Weights of a small mixture-of-experts language model, trained from scratch on English Wikipedia: 2 picks a token, a softmax router.
Below are experts of layer 9 (counted from 0) of a mixture-of-experts language model. Rows are named router (the router's row for the expert), gate (a neuron's input weights, with its number), up (a neuron's input weights, with its number), down (a neuron's output weights, with its number) and show model dimensions 224-335. Each number is 500 + 40 x the weight over its row's rms, rounded and kept within 0 to 999. Numbers have three digits each.
Before each expert's rows: "comes before" lists some tokens at least twice as common just after its tokens as in all text; "gets" lists some tokens that make up at least twice as much of what it gets as of all text. This comes from a sample of Wikipedia text that the model never trained on. Tokens count by the router's weight.

# expert 8
comes before: " | ", ".", "–", ",", ":", "°"
gets: "2", "1", "3", "4", "6", "5"
router:453518481473478484546467481468467480581533525504550529534501530411448535522541506562516510498511547457557494395465520519494535533544479524543506501491537528496466444532525478425488426536473497426488535471528465557491539548465554485422478571424521459422477526492518490584466492437566465461442522538507482495510478510443473503514481470493
gate2:506528494532494474434503473557501524475517483576496520486530457479483443472493509497499511486527511535574486540503467546572541520453532521546522453509451556480482477516428482558481478561486493492496479511537450551487460517478504550449463495504491447510429565512413495549546476512491510489543511489514511548434479516468506467478530568524
up2:568521392546416584516496554573462482502537514524502472512489520513468518458421456519545516542462499444500427539517465569513515482487499512501485469487536562497509435459479445446499435529476531480497574507473459524477529441500489490533573562451561388560399489512496476563508483537442483368550521448507506511486547545442554508454486473529
down2:503408443579387509537510527522466464472606440442514508519518407504501473474512472547503409535516482522567432545600488479488404523524527457532568483444553500488491474454510523437516474581482585464454522554503507498471504505562516441451414454475504463498480496471443490551512557537533506456461473488473519469428548424488575420518551503486
gate3:458525468478538482531485479495496510575479498440502522463477462482475485551555562502569453418468535501514469432480468510596583540567520556487480542494501506542538468462562458485547494581480509554557528489495453504505489495507496430495471505460557520529508545508531522548517525514542516524457464423469559531486457485514446497507499538490
up3:385471506530511452553491481453531505549445516456477492485445499519518514580530447470524503441465503530468467482534455485540523485475499549464455530529559488466550582440548525535525457496430494555524483484452509481579468545511573500544521519440555502528486463606568531528425531495530477542476480435457528493527436520565474467471494537379
down3:527495474457459471531485461507474569469471544472494522519511492417500535514509582453387517537548521527520479480542475463494555510590513561456510481481514499441596502504467542461547589512549496546439433470458550483520497532523531464632411451567502492549537417477494482486569524487519489475483524472444483478529516464541486481493523542524
gate4:521471492486464497478481456510505437552475585437536505476473472462468422502562497546452503502547529534539475477473504508473498591487542475480480411436512447503522560473500520503450558553459461499509467553495534541540475482537444538501476440540583503419535518491441502438530491528564460517497535449433572469479466423467467448444428547514
up4:506489464478476443489532526498485496455484466529475522589515517502598500552377566487480449447524506508488464526452517524493512483498443472552536476477495577521429428527394486549517468452449498537525451471520503531486506471491533442538446519496466417514535501541453481554460549420457544555499450560572478519453524538437586532468488472486
down4:538559517467554490508486458493550512510480482509486511493478463534447558478451464367516472528549436535555474472428462517541493519519508455535526461474518509440550516454517509493539534484458577497562458611534441556522585434551523503490535535577451403488482490470466483443505536501509492440532496513458516507577529596546457439477497507492
gate5:503515538555495424488459412500494492475467442517489473395432460482481451476558550402511481546447511476522460441473501505502587521553497543507489489502469470497503619571487509543558487507518495543476459503553497474485469606524509530472511446469545456504425562502428495441464530535447576568465505448486554535503498555471442456536503470503
up5:557444499482524545527522484498526512431483482559476519525465490420553482501525532529500504559562540496474500523511557496498516524550494535516471510505508508491439412431409517500472490586528478496457433486463572478565493423470472521479503529518459488495558468492568468506521521512474516434537516508516436460557528432486512540490485500505
down5:544459511460516517532465538465532557382533485537451493499444524525524549602497538520483543436523560500548497480536504490487536475520467511615488468476509458445463542467441501414434564535484505521478508516459470503487493476421526526495527478468475365545411499485502502531514495487455503504553467513445428488512547532496464475504433459492
gate6:485464461460453485459490499504501493514453431505416515511481564461405587479559554542449495591445476526499505526482485556461474473530500428514565468522511512435348472537391476460582501523518513548426446504495559494450548507484509476459416537430522448577469539465533430391535479460489446458517497512428476486506540518525531489538552457539
up6:486539481471520495505534487476456437463487557501491531529522433512556450525455474481494481420508556424517498456559485476523554457444517546504499513520566507481577494516517501560464558536510458524579547457517479496532456395450559487495447457541477555449476451481506516530429495509508532446452495481524494539498503506495439428519466551492
down6:574505491500541506502502489477459494481435572544497545558449468402503507499490483479508529487488541506528501496453525460548520494461503463420468497547460505529527462501565433545547515472490491526432465512517479574437527548539514505544449494496458528462527436480489511400559488543471559472493508538519527489432555552543486513469442591500
gate7:528512483539463502506470497455474495400509457495550519492457513543500433579572455492469477559514512472529482516468450471510507515550462471546513524496556494472510478482434531516512539547547502521516549553431507506553545549496584508542517493506431510429445511416543460408539469462522432544490549417596611541485483515534390461570491491497
up7:504458495444516510540489484488481547441493480491526501554452468539549436475513432495463573517533443424532533522516498501486512500490445461539525452461502472428488502488424519544483518522519511472589541457454487501418561442443575484505532600562484519490443451522440492460564458531556446515421468434505575564470522492487403483529469517484
down7:466559495567493484598464561472457476503504505489516450441513466521457478551546498518540452496444434563512500477508514565518513532470489528467555466473396479499540511530447504459503559457522616554558497442504528520515516483526459440506524497576485520534520565497526522521559475568469516570421477526497505443503432540538534526475513430467
gate8:445421520460448476564439586450427500466474568553461489512492512516529516505496499564543467548508486552367468533482479455468470476558512554511485476512579472429442504499473516415491501458462512473480495453504513451553518573486521454524558502520517537479550545554502627501516530497526487519581453434527495518507471500520566497501577479549
up8:498515495502535568511469458463500465459536511573508478532527523499576405471533514493510575452514471483507475447510505528501526548462561478503498447527486449548500518539507446473501552527482545485446534551501449492497526510418567448519491467438531524473580481458515523576456505537570523475482515450605433543536480476520622525520506516476
down8:513512433479572513509484536450519534430538481477442436453566500520525460491484456506513448574486456534461497552377523469552502487625560535462464498468504564462498534485510563507433529413441525468530491548449465472527487481529500524496542540523527487588673484517484438489449465548455478452506473507501566449506450572549487478508527528485
gate9:506522487514531517544516551441483432508551497518508472561509528543530521483563488494416549539507549515458506482515475464610491515466482507547545481448525538457533480513484524496416487461440531440517512478459538545529519558472512477513520523463436497447529538471487544474460453522492455470488498546567558477442477518516483420506492535487
up9:538558462525578465546550523504498477469495512509546545528477499496541535496504485480454470493470502469418466505468500498493550483508448504504504529480411576518536514490404543448467544467458443457522499491463546502470466510456521474526501481484482494470538506473511503491506487531513496548525466521537541452460598513527483481542508617502
down9:528533487490498493576468525467502442540498511524527503497485480483452507422437512495465476424433457523502532490522533436546465523504474512428513531550412527510545495536505576462468441450506521477519477430530483492467473467483456524524531473568493466518470515582513519477527485575500545486482515386570557484509500531455485527447500493456
gate10:492507468436471434467485490508404479514457463528489463491493502470513447513475534524499473510464531487526481546533498460425546531547474491570543488497565459488511434519469432486515478500421513531454533482544534525457439519478496438490434521416476491457398495502468533510506550483494464424489471483528593502486466480418499539457489579608
up10:543456527564580573526524545533519458404565566519468500514509501501526509513482442519527486457548456441502511534536508512579482505484492505489522486471442507462536462457508498521529488564501479541522504534477469490477562465521524500461558482487465515524613514532488483565480411521464582565520449549507583514585525479540525452515478509506
down10:520508482513484569586554574604472489499540508471519517487486562560567504481508477515516473514527526408527489499460514451456497459425520485474499504478462536388473471468597466551601560511506510518478560471558504522478460533527519529504502455400469479563551532492580444494539571454508548536517412553494475562488501513461475549482532476520
gate11:451520464491507517480526449505507496499581524517557495531562481501522589470495550530550530503513452441496434476500526524513421521485453535446465502475453511461402430542580516490501530541512514443562486517563538467550476588449467470517561552441559525494519558468480414491470594497511416504477521555489537470511525417472531555552451450514
up11:511498491488512471465453450541450476557460498448427484456492496462491472471461477428474508485530506525491489502466518497467463399509528461552526498553443470479555523510491541494483473506481519557446500516489523541494537462563526446433541544472513468534403465577521559482510477539462509467437483490490527511479408580495480477521486519516
down11:533508496497488522520558529559492444522557528406499546495496446446537520460555556505443531515569476520488429514551556506553474518481462517433452546554532459423465492496523452548465487435412509511491506529491493498526496497587484492449488528527530600497555510441494498653502534481537427482460533511439494441501419456538504495539566562540
gate12:493455502559485498512447518441470403621479529525524466475538514533526498519581523552516484515589513515593459521528529484533562610600532487488477479502586468530519506520498452475518526514509446578488515469505485495509502547483509471543465497509554496467482527529462514544495489457539568438482496387517461501502499518505494481478490541543
up12:481450425568473532492530469446524511470510517509501534541478497612504526483505517466495591603480451475468534495453557474451432460526490458527500480482514531486438498460522453475555525474527509455546468527436563518542518561440489504475597525484544587547465541506529458472504549435487505520511564534446435479596436455528545521526491510523
down12:478432510447551520503492527541494471488468472526455524537537527491403467537515520583548533530495523466432498582479541535573450542465467499511484597566545490527442490548563460548501478518563493491411502546395458507521524516463547499475539561474473494473497516490510558439500511516520532517517559522457515457509515486505507482538480481536
gate13:472483399537482481464460498522525499537510436597455475500446511447486515515460481490487549553492464492450438483512490486583420538473564515438481518483522493507460475473531475518435555516474525511438458493485509511536493514475526576509530461491428575461532455452417459442461527489482510517518437484570514598524478486526502469466504538515
up13:556448566566511447482559478418523529541517500530504483448472543516510566475482486404528531495517446563407514413523504473448600470469459375564545531477515469409470511525427503533517526449546459517538451563521505503436511482530436534490527548468520522549505526462514485555503505549520497461450514557470457475556492534502495527496506453501
down13:528537544463595497504549515532512505493515568503535497579502554466547468521517477490461491454428518467495472520531513499526587459468546414572584503499484472526515506471462520552530518523531499562542493573458484571491547451510508444468463434559534505567562530497521508494550531494455513515446545586548456525487451506494527457474452454530
gate14:437505519504532560408532536458514489509471480543506457540454537496485559490474485553420541518504440560527520468530438504593465502469525570493524476473565498483491502543511542470506537439434500420539467507472474548469515533513561513507503509519470498560496487492468472599489509490514465480496509524528478485492497498476476420473477489472
up14:519529479539541518608498437502515507516528504470527510483492543450470463474488460469536505481455478552468441463481504516442455468580492440500486564502473441488451538495547479451464571492493490569524514574504472382534481553484415457407501482492498507517516497520546535445506523525541442519517516518534531442546523469502464518475496503509
down14:467452458471470481466481501496542585483434516516441463475565469531453514547561487579467492463487489464529482467476474535433514446520496447456433470562527442467486504484497506528475470434544477489426470486591507490487489512484559528516487463515530467493504490504509478449510469491470577489482370500506456499470494468475456528440476405394

# expert 10
comes before: "1", "2", ", ", "019", "013", "012"
gets: "1", "2", " (", ", ", " in ", ";"
router:452485490569480493536466469539562550513555512489445426515469543426477517527574561515551557466544551515574446372516418521475516566489548480552455492589508552503475525500535491414459454536444546499500496525507470517472552505479561495485509540460455460477498536484516481554446515503531518495444483537503512509500527488464445456523529525478
gate2:513506531508468465481571499510440537424511514455504519514541402497515560506515522474539491484461449473525454470546491508508479516434554581499510491593519431430503467452556483443527550567430476485528494506484539412542474581546528523427576459549445503486472478434447475427491478443485439466558484597478549524474419501508463537516584538488
up2:486484468545522512513497439524521519510468535474484438462531472486526532489479545517490463461539460453509515557513445497478536535472502489481531541475552525551506487523523497496572493462571530450523457502495473500472520511480550463575561494536489552447405463515500482458542473523433447551554522467479535479457494535523449547470522473414
down2:426539532505490514476515493524515575544547552472542513533454537503501508506500545475479534511523541409500512484509485540571552506522497603552514574508504494490575484447485476476453443547469595518439458491537575536509532553498515553540508501560518447528528525542522518490503453483541468482530487479469581539518454536551426461388516474485
gate3:466514511459470504512459504521477514516533518541492530506465461482490531487526425518502485525522468507558409427479529506387476554496445542527465547544428547510551443509498525372482483500548467516514552545473561443508523484503468520478491544505512469488531474458500517514414500533487477476560478482502525519564547506492531472578523460516
up3:472475520525487525483468441552580435551490500481531455400469533517473585608500489474483535536544467498546540510503431446571509568535535557491443526438529538487508523485531514487495485514454516468461524511533460535575551533512475508532446470502456499488506547545492493471490488492500605529500537482563527494423492518532499435410431501509
down3:530548476499476517471524534550445480540445539425544504444455475468500469451551593464570468505540485498564459550504520523552516528481525552530491513381490464499575434522445448565530482467433520511531501496570498575520575503495431519447459492470496488488468563512489534494547505502424569478523495531551566485483506519474485499459528548470
gate4:517541527479464437473438537460489512534458485506474462488518467492483539545549565504476502502569561494531450428479410536436492428470472484537544531486526489531499518564483515452507442496539458548525575512454507532485426483551434469504496493489476543434534556553558419400455515455460528511417555491497473504465547492506503478555468479496
up4:537453503479503504577512556424485501475536461531491532542477526488436499516394520520471421475449485522510517514496554535555426524529476419452491524541516548535551536463548450588441498514454620423525427523474472522555565542501417555437491527493472572526503435534510429479505533523526461490543497574498456489474420516520457550462494476464
down4:483518500470533558485509561464465474527480458477561511502519456502543415483502524499496501481501540465522494507494475594525578495523560538564437443531466492441534465515508512501521532476424557505542510477466526440522500549479515497479453467507600525529494569505466511492509505498488543508468511483480507462499559507426492468535525552483
gate5:491510472508497541483504462519485540462453564514455551460533493509457532547501514536508517437484555493546489507551556519587532548548465549537476449522452552522533467489532424505600479467512519535516532530501532532435502507438471508590541494556514559480459592453494502478538433529478567458508481593512495533525461441442472493463448440458
up5:450544502491458471506482514473515512558485479528481467541529546535533419483456495483507503502555477455425460541458461585441525489518493420561492530429492425500467490537604523521405450550486595496488469542507446502519519491533530459438517424451495464514466505521470489495474499478529455534412540467492496524476518534415493505504538501495
down5:548484509483547496519465480464483533542603497489500522548503499527536487563521505479494521502511633477524518520467521465421495504536501505503550480463550481448460521488558480554493542513525526452496512491465558528493469540489560475476456503543551555510484488536512458457424532468463544464456517488534446531609470467545518443432465494498
gate6:517504498478511457490490571506505494481484511551457512574583510489511545532542506531481486437552505492499543536469506412496439565460517449434485459500472469530558526585529499500490416587462453475499477410474499542530508487494492498512421504521571503539535397512529522522526532551552525479523486543425443431541476480442529496469468477420
up6:524562513496547503475477453487492463501444444534527474399501520454445418544419489552460517476518560491539538509517543455474515531542560593484575540513515468523458470556431498473533502490512480495476518516564530482478491490503531472457456521465498546560425503584481480567532489525514572529527537575563497589468543508565541511439524463558
down6:493513426562486492477434468472522455503481487518516493550513516513499476489522521479450537524631540488372524521533474518478502510463466573476577497536489520467443529503501544459535555491500418497497480509487591506554467527511548452470552536452452553516540497544504568490541441534429498551510523508590458495505480480515537486531559470539
gate7:512539521497561535458493556461501465494516481497517444592499463533511535527461543526483507474544510425455500468439487501527477514487429476485542502461482527471531478530567496480430406501538437555513534546475484483516455511506508417491559512512505497549454494476555501521475468421471523379469501510523477570529516485539543477453552443409
up7:487575489599452537450497462502539513515514419497543552457473535584560494475566511513538452553515462474548523474542475551485476499475454484485515490435549496472488533498473517485554473508439516490585505479467517477424524491502505562480536510446553472486511489445421460508469475505487482511469523484566509493544475497524475492570504511561
down7:511456470528502475507504510510516437467528466528540549443497520450510498479526467527537437546462531426432479523530524544512441466547516495518536525496478478511548426475468509454471485574505533435471500439446484514526531475442424504489451521478587480519476508506528542554501491539514508498487528494451509505531517549538546540503495539513
gate8:540448485458507572554526497526426501473578488439526512591525534487584481539495528484510479479550499446487461466472527515464502503529438511462575494565543528479540527550475471457559502505401444446509488517501463549463473481524506474544476522412540457538480449498530496520468433514494497441494559503569538478505529482498479461517532456557
up8:546467476476515509426498483520518469449488541465435466532519533478485523491512462511524493458494422501506436523549487490415547538510531554459487555494522490523509504522506541456523569479475459464566551482507538533410512463561483494496540569422545575450494496597481469491461455489519433497495458558535520532568501484469520503553493481534
down8:543504500510431519543453510505521596475484516444466581484569518477586518528502457516459499531479542458541477499484480461525490502602552471553526543434464546517521505421508478467515498469528551559516545452488447530490539460457500483491564496470498474497522507468475474510554562493502543588580491491493458452572558480473500455500528541431
gate9:527455525567421546439437520572532496613473532517524445464549524510516499548531471527596463548426529525482450448513466437507460558494525504468489530497435496512477483463485507448494515483514515586569505504488517516522515492530549513515420452526503453441544463489513501567470463478492497434488478450453449438559478483483472443571398512398
up9:420527465476450452513461465528489496556535406525512480463517528492448529551495532507493542511537493473529484488529443489540536566545485585548456556475536547442555452528505513481534449494428437473483451462486516557494462489526516478485490466437460506523450515559501498512513484505489540469452472499562565506493514547480509513464546503460
down9:524528573527538396441496557503564542419535517650501532479481503540484521541508537531530470510535473527514505552464488445578498524494514523603499483461493421440525535502467496546536534511483502485489480424482509571517480534481484485498515508529542556515494501541492490506515507450525495441433542494523495436478502543486518547480542476497
gate10:494509527522525545459537465586503503509502531550435471479580459545418502497449594557467499507499479549471538545491564492508561596472560531522533538516501423508537528604481436568499494501564483462536509516468495547473495470442482498547477489501453516522439480497464545548532523528514430528541462565516456434484460513463473548452508519491
up10:444492499476578558530554527492519484563484509514524507449500441407556496530534390484519575569463486554559506486484518450489530547524461480547495457491494494511498478448467484467482542497580494471531475547503416463557536522509426491445492498450516411483596495526480519545470480508542456429496520535462416460500481554502550523458453500516
down10:477509463549474540524516517547489384498447479491589471476569440521434526553494545491517518521475470535512486476507486524564529546430535543549496429514493536467474495455444529489479475508467498518477537539498534528534548468438443439460500511483508485570537517465505501527521518570500474522487486517538482448477568489506554512533502577523
gate11:480494516533526522533484516492401474513504504541493513565531493451553461533549482513505516562478432516445470438466542541512535541544520493489520461576567565472514543526442511507523438481519557500478559472492513480513587472476582469560497460495458469465513407492524491485451496454467507507511541399501520532427468539488473448473547518506
up11:492493467465498493533511524561519483497556535529449498538532526596468523480474532505502404546515435505481508481540477496522465522462554523516509508453499566526530457518534511545444508461526449520463498513515501547521498444476521463525540515474432566480555471418451537448486471456507502498531493568496492476488485480501510450476497548460
down11:486437493474480465512555527484519458579452498501515543502502519497511506491466490621510524497452497464535535524534413479516403495533557487472522477506565478489514456539556465499439482490498527458466522570577465531512497505453430475496478565469500515484429589494443549508536554454518583513438515439517515513441565489487541513516437467486
gate12:530521568553548436575467458521489478509552544500534470509509520461511608439483558484508564436447551480551452446457512485448447437499520431437518525464505529474545481499506527499506461472454579564504502558516544536468480529547519521467529472560494488507486505481483520555512527538468434490512467512448494511589497472403492505527452456510
up12:512541494504456561450529502475488505520485574438533481538482582474574389483516412525553512468555488489523546538502559505474553535510464496555430498531540510442473464457538481482491468548471488492476522481491492404570514517530497476542466487494522497577495518495494502524474508488556440538572458449498560482465541499412485545420529523497
down12:510487483536505488541470457499512568542462438531508527526491562429467518490474440494500542457435454574600488484480529487503481554582439417478533595503466555534425486481535603507517513515493524510519435516418462506437544428503504488564501512495478444456461436474453487461445420493487494502474457579455485498515533543504454491531527483437
gate13:531514486557510440477478519489545450517499432414553498519495463483500538478613535526482576500504450461455527547486505500500532519432500557525440464509482538440494423575573480562483457492520444518469530464500541454521476548551481491489476444535510478554468495561407481449545545471498572521500495529556479428553531503426526471457513455477
up13:515552486552534433547514490503500502495512468517489510529482461422424512476583471514557535549482513491497450498427488491557520558448511547525528490555470547465562477553507492527500487526508514474439494577542540457531498487525510486527532495498474490519475550477487484390500598514473550541502481586528527490569499548514482510441501507489
down13:522559483544472473478475498503473449483510500416446438473513438500544472511442483560503503530547499503555528517483504503480471506514539554398516491533441515507494544503422466494526505533548509562526498517567462480467411483497525480537502491547551501504513585469529518518475537492459462561496470577482515437512535534538484508438442498552
gate14:488512535519485424579500517497501508552544461513457462543546439469516473443473495553532523494566462516481449472433464517431525520474527417470499432459494554482444437511534555469507465488510539492486454508524553528513607449453444476458517537478555495494534490486507515495495529492507491538461457455471468470489462543414489502617531557467
up14:475507501503478516551442533510531459522562494529454513512514398567469472533549518498483537545503507497527528482522455440512505505475516475387532538477543522522471501487468511495419509505569497473423480473496479514481546408535483499511482517487543454521548499427523496536457456503509550572501465547496502445433500552466524513514517565417
down14:474542578531535517502498507540476492517503435454498550548551531533565494573576546479465535575532458459505474496574496505492508532500522448464508561482504434487493481523481534532534482456509448500499531490533572482460474488485459498506504540510514546570570471488567534526499425510485511394547498446495520497482547591439504565532537497491

# expert 24
comes before: " | ", ".", "; ", "–", "0", " |"
gets: "0", "–", " | ", "; ", "1", "4"
router:477460488493455488491537532491449505528504565542487491555455545468531479544548553500491566508525518546566451481469455523490466496561488485499494468560545518439433443558491475487520419552430488461527479547456475585445514531445522430493516581477535457435477519483560404530511492426530486436409483491525504455553446465528385476448495515552
gate1:566536543606497429493422499536542450520490502483543466501509407480470460550525530508497568509546546518536387479514452479482551544480511516413500445491491474419507544491497496534488455427495577506530565571508579494542464482480472405511493461475488482517471505493554570468551434490467593493519475459514504488507455487530498461527562551502
up1:492498544472494486536361557478486523489486517545503463466515481489511520450504565480475572565485480512518449495458543488480494542467567550483445487465525537472514490432463531523450468557460497508497531489498546553574479555475500488547432510442495484478515518535444520464554471429517540514468503504458497499455451588515513471499513518505
down1:516507547501463531463487473448517452457526519524569464490522501477458502429559451568521478556479599510436456513398455521518396483507486490479485545545489492518464499467515543540480542475553502480553479472495422568525431414496495508585509555461426526480503530518558554530526525493457466468557460545515512483522550507474507534486548545409
gate2:550536456481559489533451550524457531438484504448510348555511468514452452469515568470526521517486509471565424499523448482524448492503518530491470464498459504558574524416525504459498519512497517491515516528509510509493511515515582447503487525527505470482472532449439531435510478494521490521514548552554546486455586540513482492511484554496
up2:521521423563519543466514546458473463529473547454607463424491576524452417453532460527508529460452504498540513503512588513492542443502507549488547480512429520609521470486470538515515431471469499510509456532519470504542488505540473458488473530483521499463536439550505512509581505504510475435549549540541478387484461543502446461483480514576
down2:506485564515512475526550474495471533542443566550467442491491427500503501469509498468459582527528435533495513514548521584521496522497432501547516491605531461500485529474480488521487461535540466483564475537508497480587457511461496504458466479507482505528510495547517504495511500515494510531487543492487543540491566517509487495480479455506
gate3:502529496499452567452474522506497529513457445527532491447555532505507524491510467477507548447538510494512478493502407455516546520536499463495434427466514542489430469500488523467463480502493501575487508539460513594443499478435480486477545475550474530537449454495411485494468532519488522481544519492485495517468529554476466437478518434514
up3:471459499461523511459538427541524547541463473493479546495553454454519458478530487530475448499452519542530524532501487463433547547469521476505571558514487439564468468510530442499420583489460496491465469431445521510468451456563571476509504480454520438533495551597540436521469415470448494503611553527478519475533501562490420508550548504499
down3:444575497441470534494543548527517508498477553530504484500473397523519535552439482506521545491571512472527509474530514556542443467522444539440474475476492399465508545475461488463562460511491540514463520509473540493484484526489447414487527491480469526543567473558497488524544484448484502478509517456517472534517511494470473500481562487463
gate4:458501419532579529533490503492465489512499436463517484540481539467529518508543513496526437495502497533554426469537483501485485476497491435516478507503474455461502511495504482493451549519521595513554511509511558524475566575473475547532522472493522536523512592465461447518450468508528466565436540514501497540465487411427459532561515416458
up4:537561462526470487475519511496506501492508442485578449459494549450607452553496540461524483448589425542554548500518509523464463509507457507465482496542433495405529514539523544463501466485496485497490482545552561479400501532529461522508506494507513496522528492429485479483446449503472502515426526447482462441480490452484523557545574475485
down4:522516483559472513493514497502516440478437474493514554482522432469462512515559484464546495493507454531451434469514519517473427459467517531478560500448492522501538455491502542563487569528489581542536507501417491543529481511430490534543489501516437554582524458481497545520530481427571521492497544482531446565522530466495475382556515578478
gate5:496523531530494528517438537573388470477524491547506442490471496491462531488544495568525514492433436565513451456470497550509523512542550451526571530482573506567575459543516482448476478563548464578519517540519533552401553479421526447496524571503562429432556530484490458479532536527503471482507487479555512469504582465468457530532526439416
up5:437497510483575406506583368527490547431532576472462480559502513511476487511493507424461447482479510552500515520444530518504477490491515560560462491487489513499552492480627526539475480483426578510526527441494524466580464529487540559477509481549523555477439382534474502532520536491481522484441480447486511530509482472496495464469463516494
down5:465573485498517488486491510496495470517562485462425503489548517481507499479563512465529468517489504508464516508457494548476529490536463477550463525477478584469476529504505539483517447520480589539530487459543426443492582475463540519554500544553535500501457493529533494523448456489555547473510462483479490493532598508495503590481528442455
gate6:517488465461503498445563501497450595490551494486535490526428558514489589493568455420509528509569558555478445458501504435473478536496523554474527493469529491489469513483534442543501483537472499495538563518497476515420469518458463544523449541420489549521422545480394460546457539544455515472486541524496459571469445500468514452463485504555
up6:496533503464470488557493591547502483520539538510480524520530511497452489535463580510499598473535566447495457547529469486551555469363490494498539516444539470485499499475449535511539489538461538493449478516525464461522511527520558479517460476545514490554516523521572499393534523478495450554487454548465517529497537539506521565476570518444
down6:461477422522580483515482559518493456509422498546578507586459565458479449490590537509455470443476502489540531582421513504451524423498511437491426507509507428510527473471479538519480503538476522456432549564527543481504483511548432408545507516475595521509580495446442515534507492533510424554528461514522493515467620535494539481477465468483
gate7:466527493422423531485492535539431571529484448433511471576578484512516501473475490466486540490525442502503423482524420585540476530534495503510530557450488457441473516592534486429480487474518439525543439476468528489456486484480573451522449514484544433464498488527483491437539547566523483484505530471474512456509526424532514480488535498491
up7:459449517496476489493505523523469553506450399508487550560502396532528447422455491472468494452534464526481449503495564477514531496572500453424499529511524472485484491589466505470481529454506541497526440473428475547557473472493542513542470535506556538506452441560512419483479520546566499458447517548481583492455412437569463482550485490595
down7:512490492487475541502539532453432547510542546520435541472455481463505476534413476474469472584453509460529554458508485486545419497508464542483510521521487448567536539546512569516491433544483484546449465525475462498512538489538567532530358524530563490521503492471539507569456551456441561490535482509563448469541528498446512513482498489515
gate8:499513559522465493563524479495473495539534458530508498467465479548488469518453580500519459511502501499489483497437562516518517541488467511524528518599528529556586437421538489435510435502553493460500640514444496529403525503467530522453542536476522496478495499484426482481568480566504478466502491538525544444476554430507526396504488490425
up8:464513442546507453540523487510486478496481433457490506478480485499463476524564452529470539603533447481503490489483572437469484484550459507538419551454548500379533485519531453596510505538459464559513472468568435459544545538459509519442557533463487534428485469466547507482611492491543434565480492491460512442501517399499508557525545522467
down8:399567452513460528529505521530412453436495499551509468554507543448421504480540476479464519488447470460524519434512528512497493532452467527478511479456511561536462444558476521500547436514484506468504497430451419604549507452529520575533542446434549508549529562568537468446454476488476491454534554539494482480547456506520421518464439529542
gate9:541487495468519421500461564516458583522485499534506448495523468470506517494487529486540553436436451558508456529494535476463543445504533461501554474459481531495516510601512537516534498511560520563570535503561463555412463487515505496489499538596503458446459456556552501506578532534537519499413445539457558459443458430494474532444505456442
up9:518528504529503477508537496475612427510503542508473487471513456391483409529529446526583465484510552473493545536565511526472505493505514541515522472472475487510584393523529392493482486512471385461477480443564541506421538504573452506483503528459501533483533502458529475453495557548463457525459529528535520457525525460506517486466449482495
down9:504492544521509491434480515459485564538426496493493516487518483526523508517576493417461541473473391477550453484561470584539540478561521501473511528473423413550569456516541552515483541459410544526553496371502522523412471479482549561527530445524547506504541543503482527523592470550544513462474534485561566537520497458477396455512438494498
gate10:490477467473460477448554493430532426556460536520422477508506519535496470491448458505488413527519446464527476483465498516488551495537534492592549552500492546472519450570490526468501510534406506472529496478525451520438528443480514507464496549527562448503458482479453522460512498428477499441509485516535501502585489483471469497475532573445
up10:506505437512494518537508512449560459462514549483542511536439509546578464475517476519494541501522467481491516526528474545453514562509465519511477471491402499457506430469481458458492521491456505449519469530547507424522556487439518553540462515514520548548610493536494550482547452399468506479490537498544489489526503570515499507455520503537
down10:543475539524463441513472535441549454453466545462510477455476476532486477517468461502471529471489453525513469473528476441435520507535496505530515554566493471465516576543490486569493504513535442531565452451491471435547527526462533517536450538552487485528549461496540474566496522452559503457495570506525565464557543505522525463520468539459
gate11:528484369505537532451539503500488486477529498431410506434573559544534476543552530514511487527524499499511471550485532521483434502526464498538530519555543491412501465475456504507497557526473445523519409490562479611505550526512480471476510454520568463525470422454488492562532502414550472465470474473466494503547459489532471546522428549498
up11:552457527520522428460528482576489500495486545520435490519536514431476528499573544564489530464511569569481513521511524467428418477398494487491490447605452516464486429519435528520521531488501548492460459483517548541462508474475483482530537495517520504486443458465521465454560456451502547417512384484424485534533497515456585517528457506479
down11:469538480477568515470465602500527483497480410555517490471526481536463520472460463481449451495453421524457477499508475458435545521438574522478453443461494514481525420519462499504518516503537563501453500466509522508527498433578513513476502506481524497534505499515522525501523481491598516590500501420581559532472539537406461449428525472562
gate12:481425498538447514513477539494527470459454531509436501590532559571517438486436501391502492548495457505493514553403512492519491566490533485547446470442467473502501493496442481537522507542383464535584451515529513497592496533502512543483533461501539471406439413502478480492481447393495517437528460467456516465538559403503539442514523512470
up12:551475462514419523466519526525511533559546596553488537527430531552451454496486489535550543451435459501510494540435475468532380495438501480464583454437448443549423504518514554478530584496461494515490504479423528483445434505570465501493470471483506417595491556523520401526491452459449484454450525443544616449568485512494516550490496497522
down12:444439464424498563498494492423489558439456514519568513451468480484560497472479479466454507441543477477524517482485514544460477546549528519539509536497486545502525584551534517517484506515545603468547488505539504403459456527546520485539446492565499444550512506511472574597530466436587541554530471465530516490470458511506469422509539421430
gate13:535467481460517506454487535489435462464436452429470566472525529457529436479530463481497511484448455500591438521530542561528394475469518617421508471557437423483488484514487593508515460533491553545522577500451456575464479483539465471510494569469494542497589474466524478538510543544569459474608572580557482504519539486479521470454476503515
up13:525496475508444533462495439514476496532460484452500558509471484526491514561533479459507478445423557512495420543552481485471534481529502466533530520534504478501530485469509554461498507448504499568495497465449484532482520508534520510475520433457510600457482523547488471564469495557398511589537541533552490434564483547508517436571493573541
down13:531493496484623493563468461446515510529554505499464531522567478511479450533468511484591534502487457470491597581470588446393524522484455521579466474488516519529592467531552490491528446548515509509462473538480517417562480439362437449540547419487477516550544470512520483511501461482565569482507523552487429488481543503506533550521483522431